Weights of a small mixture-of-experts language model, trained from scratch on English Wikipedia.
Size: 9 layers, vocabulary 8192.
Experts: 128 experts in each of 9 layers, 128 SwiGLU neurons an expert, 3 picks a token, a shared expert of 128 neurons.
Below are experts of layer 6 (counted from 0) of a mixture-of-experts language model. Rows are named router (the router's row for the expert), down (a neuron's output weights, with its number) and show model dimensions 0-255. Each number is 500 + 40 x the weight over its row's rms, rounded and kept within 0 to 999. Numbers have three digits each.
Before each expert's rows: a language model's description of what the expert responds to. This comes from a sample of Wikipedia text that the model never trained on.

# expert 46
It responds to: List dashes at line starts, line breaks, table-row endings and separators in sports results, award lists and rosters.
router:511442514500541426507513499471501499494472554433485505486491488470526474453462476509476541515597482538534517438527477475510477555511459546452509481549417553526542462524475496540533534503458482481503516512539442440439503499473528492545545536563525537526452511521497465520545419464526512548496535489597569463535454408523546453539480486461500445552488499516566442516508534544594551454470523524561465525474475482432562450506554596483467460500506492500457440460475512467536545424488540519505470529548499537406496469534461519526497564466451515437536459517465491493540543502484506558484476452578563553549528556451517512409514454516465557460515486584523493546534493440541509481502474388511540477508511433506537488538496459500511438510545471455534492486611454453531515467475437
down0:501561517552478522405473516442491516472519506502532468503557460486535440536491507566524514516568507452460471455553448567506452533556436511546503509457517502485481535517527504507448473480518461433468491448442463499512439405502532586459507475526491550502563525442451475536481522583490527506497471500512462527481474565472515427511513467495530482546581460591518456540486529508505541566469453495500536413482559534554473517506524486484517454450508520456515546454517477442500468507512516551499506531559522597539551494538463458494488511388488493539473558545509543483445540448483442518593519494478543569439487495533502491430465457558499414459530473544501404531503464523511566500511455553462487497493437432502476478520489431565508533508476537410494466525534542529468590450511503
down1:518542490477475534440507571444471509472520590621455469519496491475456516497498523472472606498539498503501539475409565494533506493533528496524395480430499514492493508505500410459520534459523523535527480447588463521496540506544461504497464528502546432477572502467513567477535481515501517552489524504548501512474551507461496527451535488411553479533480522478524529497475388511522520483475465478557491485570495488509559442510488590443544457540491441540449551537509478471529557546544505469532517539513447509494488491468552437460435534501530498558481524398422550431532436500545513521509484514508537504465461478468491567525451499549542455454452496526471575491465520481475470439505536407534553465462489460542534487485468489462549502547435404562525502495484505510473553448499558
down2:556587507535554508503470469512493485482558529487462484511446492476557479538482470524611431551516499395519497489541485527530502489449507496513508511533532538405518479501477523523463478545531560579559480561529464409477555544505558587468484495432501493440553469528477534440512476561548422542446472518534517552491480494523535538435535499439471535569564474544475505553419552533517534449408490498531431526554425507520506554477492508504477500536515509492441526488440508476551480516518467428535452460542491530467506480470541491533461484550449504482503526524486537538476446535505419471472459493415444533508473529537452491583505483406541505566522530487471487454537482531574478453483492505449432480500533464455516501525530509514459530498501480518541537563436494543487436418449503

# expert 31
It responds to: Space or dash before a year or day number in dates and table rows, such as the space in October 10 and 2001–2006.
router:522513505448446472557561476475498460544502565510518516470514453519559491532488429469553512577562470482519489551499472437523454556508426494487464561507518453472520456533540515528519497484482549483526533512522431528454438498511483484424508446490527470483446533461556479385535462520503460405449518512529573563530535449483472429463456531529459494570518524534558470486530544472493535547543577503517486435468442527517563452539553460531557538543411486508430478512517523495516468435490446464496501555514485519467520469450495468485560484406570500463527507518457572498500539571500487536432508509585504509448501551568554506454524497417491543545528461480546455528559517449514459498491431464490446445491511421470494511489532532461475524481539473509490473498578424513476456437509528
down0:530473450482498501457496597504512480558460500462475488529555451462516552447462507487565522520487518499487523510444540502568435544610465540494489500581552451528499486535449496521451485457518557513500513433468502534480537422535470587505551475456483485485482489440507480513467421502543500508440515552505528479564486489578516550549546601517565574551492511544493520448501536488459489475507536484526508475458459504570510536430513508525514458534461462475484514468511497531515474492448459506525478461464489517529457527512471513496534428575578538504413539461547441524518538586469489514527486503526493440499476594461518515512481503611487475520424464432544429579517533481480419453508452524477468515499542455587458485440483530531373512502515557500473499471503517453492462539483480
down1:475556496461548488523521510490568475532463582464511510535498509503483466502442515469509601516525523483398522512486541501561538544499547568525497525393533543483484486490541435444521535570480535514552435549462486399459488525487503518451486587411536484549438510500536484479464460540444449542517480522497546484501497494559476473471517508491406504542490486549520510568501498470531460454527434496494545472555490431438489495523473498416453506503467472472491498481568535529483494469471498550466499453538429550475516451541573440518558470544554525534460517498511526574544462461499535541442496507560533512480380505496522451518549559479491557528534482537511498486474468489431482553503517572503457455512497449510434438477525499548482528558527463556513434468564440416492510516505564
down2:557461511468443495524464522411505490472447577524507507522444541537498538455440452474526552490499531472507435464445536422492467492514525542466470477552551505439464480547453492522435482601604521398523475473573491488535461569535496531556491497594480478507480532528471448443466515478460463539486467527554502542457456449481495437520538503490514450504540498487481448525501527521581465522508417552482447542561534467440526454496539518525573519519478545453433468475485525499452511551508477459533572558579445503500546477520533460521445499493513489522479515512462547426428491547534586520492544510563449545532471507516475557545548516551469490548482431528435518484462448459489499462522503546425496462495543529534551467503549480494501500502458530543503516496600495481504556478531575

# expert 54
It responds to: Single initial consonant pieces, mostly c, p, s, w, f, starting a common word after the or a, such as c-asualties, c-ooler.
router:418515550530533450543468501493427554519468421513500511506407519474541543540494483470499500448511483454477555480600506479546555469528500558494468475497502497500546496452493423503509521540522553510569548469429508536512527542453491563424446501440473512544558498562579500565538492480463441462494506499489470561560461460550597579490436508471526464422512544544512480489498425496496538587513481453457466452469466484444539559529531504422522530522503532512552580494480536454485495486475507510522527537489522513520448466454441520504487507491459447463511433433506452508441504480544520560523499495521538468513508488568534523518538515417481573483462504469510450462503537518559439518564580510486405506452485549550532447528484454462524534440516506486553504466449560453492467531493570
down1:482488541465532480497508421423575569479514453539497518484480499499516452494529548506469531571446457461455500441510399471514516559466553424556483480505502489443498524528520465583453528560494496503538450497426506517520515427550515515520556538566448506433493491510515519446510472482518502556487496528502526498468435542503449517473481496514513477536484490468478493552454534501478462499519484553547512503482561448535490541520614532474569444484497417454549582525514473557486482462462478452492478489448517582511556486496489505538481509503469480567483515431483541530477451528535482536470431499525441431519459493526444551479566455529444503431429444455485490526509537530408482541452533537528545513519521508545544566542520481490545433565438605522472469501553517434568458469450557
down2:492462557495451486471531421487491523454524519468457536534513406502542528543420402456498507486518559494538496594593509447446476449508524458500501477588525542412491526482432483465459474496480547477488472463449438519477497479527473589485506536522549508443549498498504461509460446501452455471529451534466537539540537540530459493477508448452545508547503492547494492486472512514508434477500528515465554470522550487491530476519513561613461461514521499489512608485521475522481465461519436527509503503468479456573529568491455493537470487515536447510497456485476489505436543518513544533506542433518517569404498511530409526467519515554521490516489564537534451506491496547494464487549479501489499609469508569498586511496538525465565527447516533491532520452568530470455589438407471
down3:465465486519545480509468530536468451504525546506494484505519450501526496515531488502440473467450543508528528501508476511581607504475480514527486536533564523535465434520426514452459539443435547505560543442537483466427560489500425539477498469482462515483501518457552471489531505508525508467417540491479548439524443523468438437561499485468539481483514529517516513547492471486469500511497460524513492529514487483553611509471536497640493505473539537495407451483556475460493555510522502548497442567587404486483493485466459502424420430585453506547509595503505527490531493535487441545479475454553507518478505558455498432446492565513464489564425513477485457484538421426475528505508459519514524533498474532516535505575526464484469561539495457590498495530530581527485530514557508

# expert 52
It responds to: Nationality and political adjectives before nouns, such as Soviet Union, British, French soldiers, Royal, National, mostly in military and government contexts.
router:467482509515584545438451511459553500453564450523538510468477467532434456485521500491554504452520471546523519566529487474541479502467495557568474483520556453506506494572555430481477529457492464517520467497502525513502512501525508440461538521528423485530469515534554408521446515483518500495443457480467473465469464464464493457490515483496440526543496543511474554526458465503552515553455484437536493490511463564545456507549569588510439486553464545510500547569503406449493477524613442566474530562527493475547567511498521462540533490455517511532403533459588509483464435462485498543485553501586487510461525587493569494486504537510508504494448474509520493520508411559540472390570479469457481498473409477555504562523487527517510529454459476561500505471483529423507456563486465
down0:491512522581466445590608522490478479506476445465554510505520479547554519512481465546527463509476455482498531513504490525482474509466406524463480512500534566527486492552541478508473567569452527480493557511547486500401495513431497509503480516490510493476539526530488423498482497473468469462473517523545452482541462525394471471530489470451489522476441484457503509500444452484459501444501511504465431455473508536512576449477483478493531514506560447531481498509562508489503545528558541458577469490470532548468477407534507455470470491595441529508503543539477479513494445432504451509485522499505462510499468407531463427500476496477489511500530464522573460543515599609487527551349489460556502479494546476511543528470505452459531444495452526472524572547545509563617488517530546
down1:533509426514499467514552442498516545402539563503544495580418489476455495496602455481484536529526456467493465493485487588482444496476473437525481481496440509583529538485536511512524467534571504526531641511497407480423446571539480516528501467514572428486531556488414498517493482547455517512538475485476491486515501521454443460524446444430501510479499518494478421479540430482513483493428534486517475563495447505519464464459499530523496462515456455544531566470511536533529448460515548486533463524526593517515509531579495456509488524530542460502467540536464528500502522532510514485504517545496562483470516507531536537509460506493478487561404485474472481551521475490433478531517527551440516568514467420532489506596495519444536449471431435529491480482516492546469521448598465
down2:489524480462432498514512573486449534517560482489501526459503513543523461524541469457478507533522471553496489538444471486520488466484500472453529506484525495582487436478448517514480499485562420481544479554563467514488484523521538470490486511435513454504465570548509488547515541526521470575398476461490511497477513490471472515525520560466463471461493550468477555520520493587477496477472523471563480540493508500468450503521561451491545477526419524580513495526517482507511532467447448486503591534458526578513527608457460450491521460512468460511464436449620563565502444443554470549500493489532586564474543440482556529465457428493582496500508443542399574552493498460485564463524450490537493468522490448536468546511500501492556553519473497469375560523429524478547482529471490

# expert 10
It responds to: Compass words in place names and locations (New South Wales, north of Rome), plus commas and closing parentheses after place or entry names.
router:511434487556522514464539545457419501497520508490477514442521467476401485563573522497473464587498467452492476567550530508519467530501523476569442524531545467566437523504489510498514480535517533505455578496582440551506547471445551516482428484570559479537583551424520558527523444525562443468496517464489518576504527494511444477508477539472539459526489479521462462543520521494481514494450520475438512521469484490521445564515494479392558522506496525465524536508478458458520461543525527422520509428501508519541467513498523520471484469536492517403544506503541532511447419502470498486431480510503454466460506489432448507507420506450438546486486529533470484564560539470518519473532477589492503530460562408486445541589522512515498543449546481575436490478453563523482519461561470
down0:481483549502481483507462503519496474485552453482556516437524513567438499436460477539486542447465509569463551560438519566460530486495407535596487501454539491461510515509540516457484542523519480447519526516515495499563531484422425544553437486514547533494497483424587466491525463471477540564484555552506531437505475567494525563479489474497484548494505449512490481506516538462469519530471514480526499520551429493498521526500481435583554549440578538544456473408467484511527543485469564486526520469532508485527445410510519575491553525442531464513519403542496435499492470512562491499498437441534518492494495446466577484456439489527543491508553532481457458500560452467507469474416565542511484470485510502542430496559479488439445487500472555503526506427502548571497556575572490
down1:510527490487515534534416458444514437572617469528459423517511563473509436497469572454532494516507446547474494521608444540500509482542531571513447458543484465535575489474467505467520474548498434508541557495563582489431501512509464434512507531528486527534534469477466541591480492477504507444592462461486488482503544451501444511453417500493507418455520468502487476537583527491491532472503454520501511513461464512476508539473493536572424460563410523525548512501505539518429498458501522506511505550499566496489555497515480458518490463519471475483555500465509501466452406552498496562536505506484500511470531439477503469482485454511481561513499555465521487505526519459578580469506554548488487503492454497460513464569485446482375503400474495516571545454544500490564533496473510
down2:526511550551567515531524475550507494434506510458464532481472557457533503454518440470488473576504501508511525495497409476511455479523483506483498514481531469489509484539521522503502557543451551480470470569551389538457464491448466380483525453555397474477528559455434489445516488481560486544475522500510485465477462541492408507570491480539471522499557508522526472479520489533524470411483530498523475501475457598518507478496504531552626496448462439504487442445523541466582499561523503525402538463529541448444498479486513473525486619513493571558462518535587547516568468518529536466455447482432496481492535515542518501483468561513462493527535477537496489463492505494510534565498422466461481477574513516411451529522573440495526527484507476544480439533474484505508497514546514

# expert 14
It responds to: American states, cities and institution names in locations, schools and teams, such as Texas, California, New York, Ohio State.
router:494441509505536481432429493479502518520520503493504509429457437535492489533558577536489444437462504525468533534531456493426488489525462497562513473518495515494495588481596432476493538517494505558471526484551485535495506499510463494503518441533526493472540592438551495506524499492520484536516461492493501531459433481515520436509554492585545523560540505484464530603514512516504522402489474501456520513551454565564446529503427508431530496522484510514548495535510455469544604452489524488507466503528496478488416488451447577478557535550461488550493525511490511432522541589551479444457481551492485452469552509452496480541432466541514425577510488531466459478521502493407586522424558532511469527522455498505459542558443573508447530499449471496471534500601479456441527460509491
down0:521533551445520470490501517504516481550513529516515523477493504518449499547515542525518416541547503530476505429524479478519545519509505465486507480504525461576565477481573465536487495536446557479517472482494467458491435427445441462526541490508508514510500498523535453495538509543461518499507393469458481464483482521483459540509490524493509536637491482415554556444531479533554462487499520502505419496452479507516482538518560527477597480400556456441510508442511478466479532523534536520573522562544416451495467552482529470489509485464493414468475562554483525458499481514437488454520575488534486512479433483457612441527516483503490492463460605532525508512501472527511526470472497549562547500462415488531477511512510547487530519461447357496502472523579421470447547572511519
down1:512506546469560484517435509535514494505571383538515493497444498502555472473484501528536471520450419473526531528554500497503531428519505531518450543504507492536484515587583459515465574428555537421492517490536494620526528460549550526450552512462448568516441494488560444462524510494530485487476458456533565542416438486527480467514490497518561466501499614530469451485449497487536492473474530537572471487563487493426527506537482481466456506509457460483502502456525497426510458532504464478399489557555500422443569478523522526451532517406520540479424492528468494518581483538503478517509587520530473541465474454543486548488542485547465481470489513524507554518516461456424533466454502463534510494444480571457455489522429501515559477471550482550486461483478540528475549511467509
down2:504448522569516501557549425521544502515490507516490496536492510459461518462512492492478515566501535501404543487491493551467480576468502598501539537520532527461433428504457526470556490474545464521513440448502477554420492567492543545411487409493490451481489521494534515492468462575486491508567455517500472491551454564461473507543496471507430461513567532533574503547442447505497499508545521523508542503538502511521499488452466570489532469450491512472492542495413514580471511492477442532505554467459532517379503442435450454471557499519513413524490551474524507502432470490598500473499556529437498511582506427531476591543454444479458503480479474544467465435482510518441489472524536427519410523515509458508534519510546499554481499498524565539529550467527540581476497478528470

# expert 19
It responds to: Space or sign tokens just before a number in tables, stat lines and measurements, such as the space before 217, +16, −, $, (.
router:478482518512470491572492439514504465565496498477577540442536484494510487522512470544506531562538516553460497512485410526504426506525525431513500525549409502482459467549553547544517431534477521554544550461478427566494510471452519521463513509485518499413436517422394532446540492439524488424503540512485436477497449467482523542466580519578549551562499549473555516491481482570519515578451518490512485475430493555470490517490554508475518449487485432508456535473550483451440555444513527513503531506507440467475441473454541506477496522406520465449520470432462508504425509526482522580566494538498489409555474611497444504478523510529463473486549550534409430535553509497513494457527506509552499501533558486509531495503491578478453475428501482462496527509510495475515490444516487
down0:541429565483470503513490475483495423514502482559486451492497470506508468544557464499445474506519557564452446422496432467514503508529516458510440505576475573521525462495484495462448509471566471503487521571583532491512463497493478530465419482484511544588466474491552481518470493548563514519501492534472551531498473522504470405485485509515483514501427414454446478510519472589537501534521494509510530494541548502531460558483556541595466623544534505482431475529518577511549532475544599497543490475500509477468482523543558478514525450555430468472555508462412516513455525504509519529491464419509453505516451549444477445593540500475441521535499462478486542470505527517416464508564485520494447448574443492476529453488519523565557477439500445540513443465516472517474453481467548
down1:530572499502462478429497545472537556485517493530547473485541468576528533594502534505472441510505457457499519559571573495506524454500538505454517387524566522517449511539460471483453540517516502518474457473485432559419517501496567545505537487470564569517530449451419515491539528512380515486415469493464558493502499464466467536492595547508483476541544527502500546418554475490503443537419485581462524489494539509469451487490453500503494448405489505493516453464462545514473503552421468416496507488494486462583483479509475400514507515602501456501479587479504524517564522477526536484498514545514521483526524457512468421530492539512539505425478462456494474470510507474463501467522534520529548503439495464494464477448490502458460500549510489496578507494435474525588502451554503
down2:444494579486446536453505433454451515508489542523467460487501534495452548548495539413523542547482555436393468474481496499452442482470552527460523461385497424532498539496491510493564497526592528482487542540490482598488456461586469497513500518456462486493518463496455447479450468529491524449487578602533493430499475470486501563506452467526541459455582478456509490511461542528478543537485507437470495545589508577496477501482522432501482515511528500503474464460515466514477541479485435529499535488466473503511534499554392509459535528449463486436488451577501486482524530547472487579564460481493455530442578531459467556525494534498441487542496552526549513579477494510504518522544541549520530462514511446435458409475549512489546525481501523526535508554500537461489470528575496

# expert 36
It responds to: Spaces, dashes, decimal points and digits inside table cells, coordinates, scores and year ranges, such as 55.17972, 2024–25, 72–52.
router:466565476612499490537468517557484467499515437455457567434496481513540514526430446530568430487459484499454521515465455577445442414536465476466484486535568496446535470534393567547526545466527464511495523477496497545491521471478459468483531533473566480441468513546528523515586448554499502529469510543599462520517443543511483524475491497445467475576464491425445458459493462484486503560539563530550488477552526545517491549405534508545561451554501473512510482447472482414563442545536530416479511525459471516505513514491449473489547521502468491390549482570458525489522516529480524499491434563527456500559490537492561472469504464500483550507508540522502542529494519512498469493467461461543520457463508492520458545514486551517467512466499574495501462540523504479543578453491399
down0:477430551583491535503467519504423554440457455485486503467504515519476407505511494453550475539501476586456532486461608458459533480462518460469406520450487480473522554476533511568486490537509571505543497468503539456451515455519540494481502481465467517477501456474508564486440512428529520547554475510546567471494560503473543491419419543398498525540548524467557509576432494497524477501528490502496571501512488566477555499487485465459474510522434469477485516598453556491502527501421566490477505518506541484456448534513534490525478481478527530529557524572495475469517471521495400481502445490532481470430467520485512531495457573426561510430482471459474400499480499516542454552464543583528479463507519508490487544528530489556483517573528600487489466470536510498539480492555567
down1:546519506495516555577498514499504513518562564530421495474492495469502469494481515514505566545523480447479585461511544497494483507489473514573436502509484510525499484423474499389492514490531448601505500484522481478546571506483501457494503449453511571523500497500508469518466506532521502487454519477422391474497549536468472465534525516539468498372460452527529410501532530563520538505455520476506481492534505460494493549453471541541456502568508432473481579497525439499552464518525495554503455417496570465466559476513449552473561548509524482548492496494411511507501571518542499492455547505497446578453510484506472519594498570482508490527461478490475453538518519514427415556456441559485489454490483561511483551527410470447497529531460496622446538525494512481470490516578465
down2:529525537502623480498569476509516598502560530497466496479514545487443471441575505504434542529481473542523529480485549496477442534501511547438466440554526531549543497560506542484497549517448521525515473407527523467495501567503527465547541583521507503477551475532455515476475558525488520497525476493495481496506517505483442556507512584496516544469497552489448559490450419494524547487514455473567489511441441461482442490521448517463471518422587515466527486471568512475479559487441540504493461457502419469475535477502507464481511517454517468518589574459460479429457442453499493435534467445533514517429495457483496550454456555499447409465506428508519464442524460488490505495541543462571554565520498524558524554516473419515524529563437463561521530527490501571517463489537441

# expert 8
It responds to: Semicolons, dashes, pipes and month names inside dense results tables, e.g. racing results rows, tennis scores, fight dates like September.
router:521513480480479553515441435490502547490449573498532476480530474497583509486438493489545489555487481524547504469455451521524541431516373488449516576523500563465475544542452498541613542478475508515567558516558421512524359459564466550487540400498514486471456529503575489576506448507521490516501516527516476453480437519551501498519477512484459532534532540414528526500526468522490492477518510484495517450544491529522550461415383526461533494467452522538469559483497452462582523522487473523475523478502500496504522485460428463538457526462478468481549482474494522518528530501454487579562547486526487464537527479486491484460514417556474493593507515490503532526572499478471518529490512461547502438572575466435493485449512435503475438539459503475468456526504523556455476488444494
down0:550514532499575541541486532524415486522567473441441480443539487476507520560557582518503491507432547445501473500522455497467479520529510492506499495507548408540545460528506562513537490448483534523440552444560482498517444497547427505500450564478411430459484518427480585469522495454525484476486483546487467466460436489538479478545497474513582514494487522507506427487509502504494550487505604552472496478470442511592513415577525462492473493513544469514496516523513440496467465480490523481551501516526461441457450440503443458482550567503530527508503527502516610537533503448469467505516478478522492463587504504523459512427474514523490400517500540529551434527516490535461525466483517533492473476521506479607539539483410456578525584468545511458559506540503483448440469515476543
down1:550516505459544568441482493472417471463535463493424496465505483476477475552602507375454561505463544505532552536486512533488541567514560453498480512569464507373538483499478526573514511438503534457519509470517604485511438516480539497538455572468498382517498446460486530518447482518448512469493478528501446484503543521525513449468470486483542560463537523519485477482442464500501593530539525478573565467544527501483523455529544495462475520469587517548512457488485532548507501500477475495489459466560540501438544447483519527489508488495457482495516432497552492560533503528469483540602526486560465492515477413534526512493508468538513509541542516498458475518495484487505502519459457477458494485576513455479473610496505452564549525535432541569469496535517460428508555496431440
down2:490580438505558542468468474461542514481552485481544511446538518554422467457539497500452435556491552496550520426481530505462517456420531517508503476530486476516454469532500557479464500545496418484459494509524447460512450461529537449575481466513472499441422482502500526494569531502470506491433421467502452509497529485481448537507460470570540487535519509452553485533424515519467445466504546427448494438498569530522482438476513524486401493577434528560559490493460505492475464545509526492528501518524425525567519527475437488500507555534581601498487533480519532485399486498440557521454514499542556533446464557442540558556506519516497432564561427500470505536507473517481551524470556525499525488490553512485536515515477509607480490487566508468581506513570492477460518485487435

# expert 63
It responds to: Opening consonant pieces of common English nouns split into tokens, mostly after the or a, e.g. b in bell, bedroom, bottom, bays.
router:576489432492446476510583483499541432420453507474469498418417521536478610462462474531518527534453484470515549501504522554436532458505538511540492460435443505533510581534493566504488452587550562502518510443522534513516539499524507549498510505460523540511441485544499474538505510528515471457466514491467460479518495493496520458540402563396473467492501444568474503492505501517458444526554531521459472500532396527553543483465616472467564496487470519537598573498531503479464498450458487535463529477507459525472536501470530485491581465454465450451500473506460507547491517498541485465432523515488582528553524523535499456532441554445508467420546516511501517469470509488499433550516502533453471484477387535528527501534497492461567475467494444484526476463538511505518422494507571
down0:499431488579446530531522510483482495542493494489477523536500575526569437508469509501492534488577514535543531480526422554453511475521500489495517511543494538549402496494493542521489599490508402479558457486474421490474491528477570518537464465462502545475486482503443563526533514533533438442539574523545472482532459451470460522513426559500499468476492513507476465434507490492544490474518398474510513530567511500478555509476525408545433448525464521413556478499483558508526511476525472566483430448545488474545515468469459456512512487500567505610464466501520526497504418547477518547455508494541575543462522546484444462534493514523471546474536541499448565471436512493468569509510427481545438488513561470486478464475489493484524529487477623471461554480540531485429489480415552
down1:506447494493472534505538391534554511535478503525496488482472552481506535472490449542473535479500540518507473524486458498552511487450566473524469440564496468517477520512508466463551449482482427522503496455507513468527410389544515526547500519575488598490529542528566492586549479476490547477527481484495468464456497530513554577498461549459492458470439441537519506528507502521497438596444485504505573472481504597554472496533476409481477476509509451493504472477489463464433491518423516495553473541486528478467552547496564490495542461471472601456457518504470548495559581533535517483466516492504534421514446488450411486588473593500518537509489559480535449514492490534535394524516516473464477427557496491525523507512451492502525499417538584501500457482507483520573446527552463
down2:613482487483528456502499525435501488535479539536517519514514439492480445559496456546474472470518467386486448500450496570483543544459489473557505503519555548511546503508532526522491553497568569445527496533444533457534440492491553566496488523457507449529443485525468514516481538547664490568473496504483449458490431491457481494462493422441451564539546443482484536499487501459465537505443543550538477485537468491515494484502502507459557501561545522505524451506556499429531502520435543487444465516522471512477488487457526550504532464461436570459524473498513476510527424502537522489543512458482545475521529493460450459506556487480543487477522474480563454557478529425540533550482485525497445513539403420520509579492610532496550450452391546515472432526466496510469506517499502

# expert 23
It responds to: Surnames and final pieces of personal names, especially English and East Asian, such as Wilson, Singh, Lee, McLaughlin.
router:507527457536499499425555564483563485485528557525449463489489538489432533552545541495488522518514438499524479464435552532495533419487448465563549438476472546416511533497573507512550464461564564480462503549534449460503506504527458480525543418484494463508460481499479520474470478483452446517529458491495521532467520538514480484463502470515499510478440524499514501592404515473520521420517496494455499567465558535483500460533472485503456455556528451458565492458590532522537487492461523511470477456514470486529520468464508547567496456504567559549520554467466433414525470465601546576524435517477491479572518474462453526479529432552475486602498460503527501525527514501523484462479473443489491485521532475523426532587585487517501528534555473593473515550462428534448495423542473
down1:500486577464457488534525562491477497540521510546487490436489472491546507511419431460551482497481514539488454466532439493468479527485505471443447476466463527484428439514456485562425474502456436495464431547506490505495474446479529516508501503537510530529465452506552538522566494472536528478510537516472391489427543483489485540537479546508460543492562515501521489569411549558490412555408489488456471544469517524566554444460556497497472502512568478488530576533550557528565455526498502446511548524511524451501559496500456507463479546529473608454505516485528477504522508531523540466505428472458517536446508468524551467479559479526457535511590507609544551539517550496541515538480594485461529496488369443485418442524552450506502523474457530517516472531495475535445483489472496
down2:489467530522484476523570518373483499498420489499500516511488500495487479432441522477492489525530530510488530514543523437499480523473519505532485523468551490495543522496541539469492479559498561443437502456453497484507532488484436482464454469509446482462491477447447456520469431483446480454502444545479433461470492416505452448554474438489457535557475550435477504476474430582591507465558506510556559519526507499480568499486533524500541524511520601527494444492518508575573471450485533460421501499468460523494451511497585400512457540529554517543482545501512435495490477484545581519498509484484503565483528551463451516498490532537492508503461471512476454454567550518520510526484525404420608500432537572565493511462493526554588456494499455482517515552529541544454571570521502
down3:525450475542495488574571581499452502552430495461535501608462605489500513541527482505508504460425519516499473503483484450548519446457503493455513472499567481513495431491536502508546442489549466539473502526520469546521569501478563516470472476489484492397423533492536495539491478543410530559544518519533471445491542557508575509483522461575526449465521509473436517483483537515501516514477522517461507478504477529508455521465561531476493505465521516497519422486420501505432518525479502500428491531491433459444448485410492469501494455464509583459475459494493535540564511507478539482388523458436465535546513517504477546505477430451536499474546503481565475472483559545484481535544500524548469515502551558528463533516554575469490403502552466450490450525469523493500523600400576

# expert 62
It responds to: Non-US countries and their parts in prose or lists, e.g. India, China, Taiwan, England, Egyptian, plus word endings like Azores.
router:455465525454523512434475536516530491544579403532479472456455444566504486485472551457486539484535464509531529607576432483480592465463490439578450436531488466440445529508530493484475548453530477477469451503515467495453540540547520510451511520484449543504455480430462406559495517449512435566484478499468449497458490471514479487501450503583510516426507533553510457560469550506524463569542513534482536579496492587591482524509520479494444430494477560516513477511423454504523467480572457511497471574514512480508498522531503516505534542535509449543419553503576525507466498483509487566391540484512512488523463475481519464527493550540497496603495517512498478550494506537501441496493475487420486559482493515514494554572458547535441503463577516526495502502502518486467423511531470
down0:442485485485467526471500480551504488477575441477527458469491514441529453481476444439447545451558477528454462479447450504463571469497472513571484482502503491501480532532513533462509534509430531425445445500513553468491522486602500413386488420430506504488486497477536461489537475543574457490443513468479463560512467528458516545579502481519486524501522513507445480557497510495576412499537504450562542545461509528483473504430492497542523498525504582499529560503529535526576436533546447450486463537543510510463504508506533471569539592466553485528482539438608595474504460458476454486501458539538466472606502516488413535519498436492534501528533471500462542497503542498488526473523437454493511553545440482446522562545539567532512475528538451541503556491490522521497494469458472
down1:531485504514468479505534449505462489410529535476501484489496524488498524430489515506476465449541550509473524414477542422464479527484491466528508480486532522498543489524480488525495430656456559527532450474473567499535505545518429532501480497547503522478548465462533571503518491485500519525528472416529557509470489496502463495459544472504519491526433516454529502583512461489490486525490411465544509479523441550477495529452493524507559580510540477503464585605531523481545422553464468565526516514559525486476469505486509526542515446501497527504493512486463510556461480507502485443447434560527582471498459482404530485417505548566487514453465492531476544462523405434513539542538517559513500623443472540552398476487429535509430561548519450509526479487520461523456525558510505
down2:530480513558567419559471539515443560484457497484489490524525504501541553540461538476486530470421489482533479559475513464504488501465503473456511476526549475445457525555450479542527525488542523513487461516555466557527508525525513502545472515490464489532553446428471484554510429483483485560493543530569477507538475527573474449569490545502485522440475516444484544451508574483412466569442461458471556519538495420518518485491503555468432445541484552510479523510501446439576406510443431439462549516505480466522511467483419417509534532490492485497488572494448569506512480478522473535525541429462509513557503512512514475470544498556515498580458457482403553439508485564475508491593510491534568405512423500482506523538460490543494513478523478485609509513464461442493514452574483

# expert 21
It responds to: Space token opening a table cell or value after a pipe or colon, usually just before a number in sports or election tables.
router:520508455465459464505509454515561456588482517479537475505543475468458504559410520444472530520517519522510473492474487519538434435492452489557497570560471540566503490579479499531526535492482573608561517484537488493554485508500432518526529469497553511482443465513544545452512478403554463454529536498487472420531485508432505509407512542497493472519454532434563492454482512542498465488392553535497490482580517486481530551515486489534548540489534481463454553514492466491527526445461513544456514512517445459447417450484449493494537503464535426453528506442473553417473524586485528578523543497521460421564488567461492470440469517466475513593529558507493422523552514509518436523457534495499478461462509564509530499472496562531508545507492514471467494540565529478491447432461529
down0:475473591480485560491561495487431527475434499508507481530548514527490489488464543479521411468412523502498486513527506546565476575464480620498474458471476495488547471532523550524508531490483533530459523505547526476472530503533541467548485472572532441452472601438474453463471466515480539441570512518505527535461481470467515528471458465509473504494536452417483490542507531460486508502530566418487519514579510499525499487489446501506527486475529456484493522522510565499552463548540453469590459471515558558438504432441419481563511431487484502488456456535538473483508447541487534469534527525560530456512473569523541484463510403470405511450487549472606499502591484467476512469563583546527509599470499511537480521512499492441517454537463468501583488504488535526479465525425517
down1:451494504566565534507499503470516461478537450540497456469550610499475490546498468481501521568469518519473523553489453500510524474449553424493513565502473491480518507532525486530443586522509512509475539514546507505524513491477585606443457507456483473525535494498504488509576469562569484517474539482434512450488520423508542489448478492503507509481487558582506533456469471560464469511518513462515572371443452578552485520467493527480535419513382505538498533564446452527510515541502558517514493506394423531494482528511502525499524484485479449482500503440512442515481517489468523458547473475507509454471556503508480466533499415467511500506482505437527487495553535517539487451521502563462524570540476521481539466492521464478503420553456490476400459529468460578488473606582435
down2:499484492554491477550488506547479503470507482512478422511494479581445409404457505553506508480498520505490517475449464510518485620514477502528499529503410523540465569489537476590482517490490499528509511441568509504498490545470445465495488602596475483435484506470430515543477467428533534537498461402509497523542604435517500429510530521492553556449560538499530545508557479517518506496466461475495460555482546521444531506446462504513527550522482536546525516469445511559444501515491498496542500517465542577511527541580537538591447511490491468531476484552537466506504501540466498506562452521506519433515465530515506495427576478477415563455484536571492439464482490487527479443590452521459475448547479550467570476472488552513526502502524465468410467532468483501504454482538441